{
  "d_model": 224,
  "n_experts": 256,
  "experts_per_token": 6,
  "balance_loss": 0.00303,
  "router_z_loss": 0.001,
  "init_std_router": 0.0259,
  "lr_router": 0.00106,
  "optimizer": "adamw",
  "lr": 0.00144,
  "beta2": 0.95,
  "grad_clip": 1.0,
  "batch_tokens": 65536,
  "dataset": "wikipedia_en"
}
Below are experts of layer 9 (counted from 0) of a mixture-of-experts language model. Rows are named router (the router's row for the expert), up (a neuron's input weights, with its number) and show model dimensions 0-223. Each number is 128 + 32 x the weight over its row's rms, rounded and kept within 0 to 255. Numbers have three digits each.
After each expert's rows: a language model's description of what the expert responds to. This comes from a sample of Wikipedia text that the model never trained on.

# expert 49
router:136090079152096162099106130080159151121104144154113088191065182099181117161099145115155095117132145166144157142089172166171174140101168128095129192135098108140107150086106153171107106106162100116175100091117148107137117107104116093152100130063122158144132139117124142154150145073166109098099103094142126140096126152095115099104136081137158136093154091077167140159131149182183099163131150136100137125086058110131178195117176167187150050095136137170180119144134072123116119153118092130177126129094143145124077186164170105095091130113187138085197082141106105188184124108080189177104138126160149119123160122133134101052072171112131100113114161139128077153083069095154146155138
up0:112133206078145131126096129151097119121146062126106111138080105149097060122125107134104132129033155176098139133135140119163088143173134130040147122104128166090104097164050170123115154081134136170098082150119204204130133112160153144156160097170134157125093111142149108122172081148114125141182105169178101071159099107087058177192120119120166116159109095141162105125110113121120097213138142107135088117151154086162098141122124118154182047113130105115006127102144100128130126077125145116140144094100107155114150109146164117130140090144181121143125113092193123142135077101111157088155120152122159135114151126136132139157098174149154121151149085126158053120148086122166129144113
What it handles: Sentence-level determiners

# expert 40
router:139090062183126128084162121078148181181154182163103119169100172083092112105149139111161100089098138106141119140145174104137126104084155114100092126129090111104075135137052167151105143089200113091155133101128114164155104099093071123085103165117085154128132129116122131173078119121102073157196116125143148194130108116105150073131088077128172148140098132099180135188151163131146131067089137071086102132136110104146152124116181119165169162104162103134137147137112112158089130112154134105171136151140213117122075092140158080175035080119117136068115132169084070118138100114122150148085155086136139090089163153165125110112160178047149114088164114124137093099095143111153146133129
up0:136082190090069134149141101145102067121090069174142132138130143164118174096145099144103163112125167131146096132125074152087167142118108163078198125084146108097118099135209125083133057156102141180149155149132166133168149135090183161133136071174089115068115127122171109144101106127103180127141132119161119137106094145151110095120148116118136169164089119126121113070071126143119110173082154108120211149146107186132069114179136130167126147138128181121166120140145121138118094059143170129109120163121127142229152122066125126187161169118089111118115125172140156136193109150056117155103089161097125149109134188174143178107123130086105141096155138068071122129127140084151089151096
What it handles: CJK and non-Latin script bytes

# expert 2
router:118129106201107120123144112115131165192133176140142158212101217104121138115149118119186134123149149109134102174106201121185143108106141119089108158133083090111060117133091183108073163118150134104181116049121148144128124094066046109118086169119092149133102127088117136133117128098096104138128100094163130155134090140112092105152088086130123071124145100118161134130182129150102121078078132089077113147142109107110140148108158200152182156137164138133192069182142135181083127155133127134130137184127190165121152098156196062160100150154175136081146061180124101129123067166165120162123122103146131129119133128117113127092142134047145122141097121123149111116086163115161187140133
up1:157128058112185126108189100146077147140115099116135130133157169109120094128147109137118150193137131147155090165179205192103155133145134056117144132090105082150093110162126211133163166094098079107160128119113151125128139107083090145101134126143111125141116115062163145146099161094118138111129153128115133121154032093103070093111169096064135077135122062147133103125139142064144136131177115071077138111163055086106198152126169097107129082107147113147135091141143157142166150066147152158105134198086131152127107155152113167080111142121182120134085071178134153106099218168115178119136133091107122139155169131138122160122133170156177114149132092140133103164106142178131103077136
What it handles: Non-Latin byte fragments

# expert 0
router:165125066144135126115152126081156149184208117126108086183153139108134102154077148090147100074150153113170148170122137159211150121088155104123085194166122118123123138119060133153116197133191142130213040105071098067146107051097136135100087174106095120119134146132116119160103172077144109131180122129151157156116099121124129062078103132150161143109138122111195141173133178157105107075125113069112172151101147122127118107127166184163137112069158077189109136119124096135092121147129153129149166180130119152108100115176134110158046056125112145123127122143126082136133152152133125125122111065177120127104189112144115124124152188104139128113123111144129112139088097102174161139161
up1:204102121118140060140144089085186086121104150112142130114140124131096120082151139114113091099146161116135123089106113206126136125090167157145074143123152095131134116064080108171094123159146108130071083141118117168136110167072175129150077140077097107122107127145091151133029181134155103178074123171173173175175141139088093121109084172111138155156156152156166086118164074082160168101116128115097138138139138106148131140143141152130138134089141114184118104061120092166067175195142112133113118123163126112123181104164103148112154124000151125167124117207182113129170131119117119128153162097150103128143143159125133110153154162146108146121059157116101085131136121125176146166143
What it handles: Table cell separators

# expert 55
router:140102084131123173127163144075142138142116163138114040153095138083193116125102161076121124097153118163119161107121110170137166152098150112120122140171138117114088156095111122141076144133141115077127096064161127096133076113126074080123114156103116144166103194110096142145122132133164124099153087039143161190133120151108124106126153112165166133110208125059148184175179134154163120119126127128090159115126095106091144181128159124166133118090083096149174102156131113147106127207124091145163119111113176136120091200131172113126090110147190174065180093137050139156167114140070154164092197108163176110118135107151129094070050114094112099123123180144142126116096099105122149140167
up1:137140112180113125187166165093139128117115183150147095115149167151155136107182138105077145152154123141161120147130146039128143117152139096130125162093135176161106088118142141130155109129064151120103180181138127111145147113067117170088101149122217107132134116180133125104044121185149128090138136129097153119131112139109080064145111146114108112121084096117119141168138103097143093122107136133106139096080117112047099187132148106134158181102145095111142145169117109176094160108142042119144091118114150087086131079060212139130164143167150093068101155140105206109081164063090144148118138145131173181093167120122114105109104091185117086112171206183108120093107136126143157152155
What it handles: The after prepositions

# expert 48
router:156126146126102140136159149100151129115154165168112095184109196096177096164128127143157148094159109205116172134079174177132168116098155089088124152191115070116116158089119122132109125112187140117161111079128108090135104114084092065125103164074139182128110124158130140144145142086171093093160078121159135154120124120111099124099130063135218117104147114063145145167142143150132100123121155128105160113087103077117180195116168141135147044054091073134174110143122095165108073179144081119148145164087127110141097196143162105146121103097145159149183100098106096186125137136094166181070159123175153124107189142149156113076114132090120094090122145148129090123071114129159150148143
up1:089161187114220120127119126151058114161117091093103119136132122098124107159104098135146184096102108198136129156144097172170089110135078143153157128125138145169134163089136077151170115122135131121099088176136097145133240095168126160109127099102052125192151107109139196117080165104127116028118181122158098132125133091103167155164122148130162132125120155088116103108083155147129115066122126139117151112153080103135123143097149151149100147062183151114134106164106102082136160092111124160132121117129125186123152120124108143094165083095123119155118168097101142124114149108147123121130048115091195178152123169128118108181183164221104099103135063150140144136120132079104122075078
What it handles: Determiners starting clauses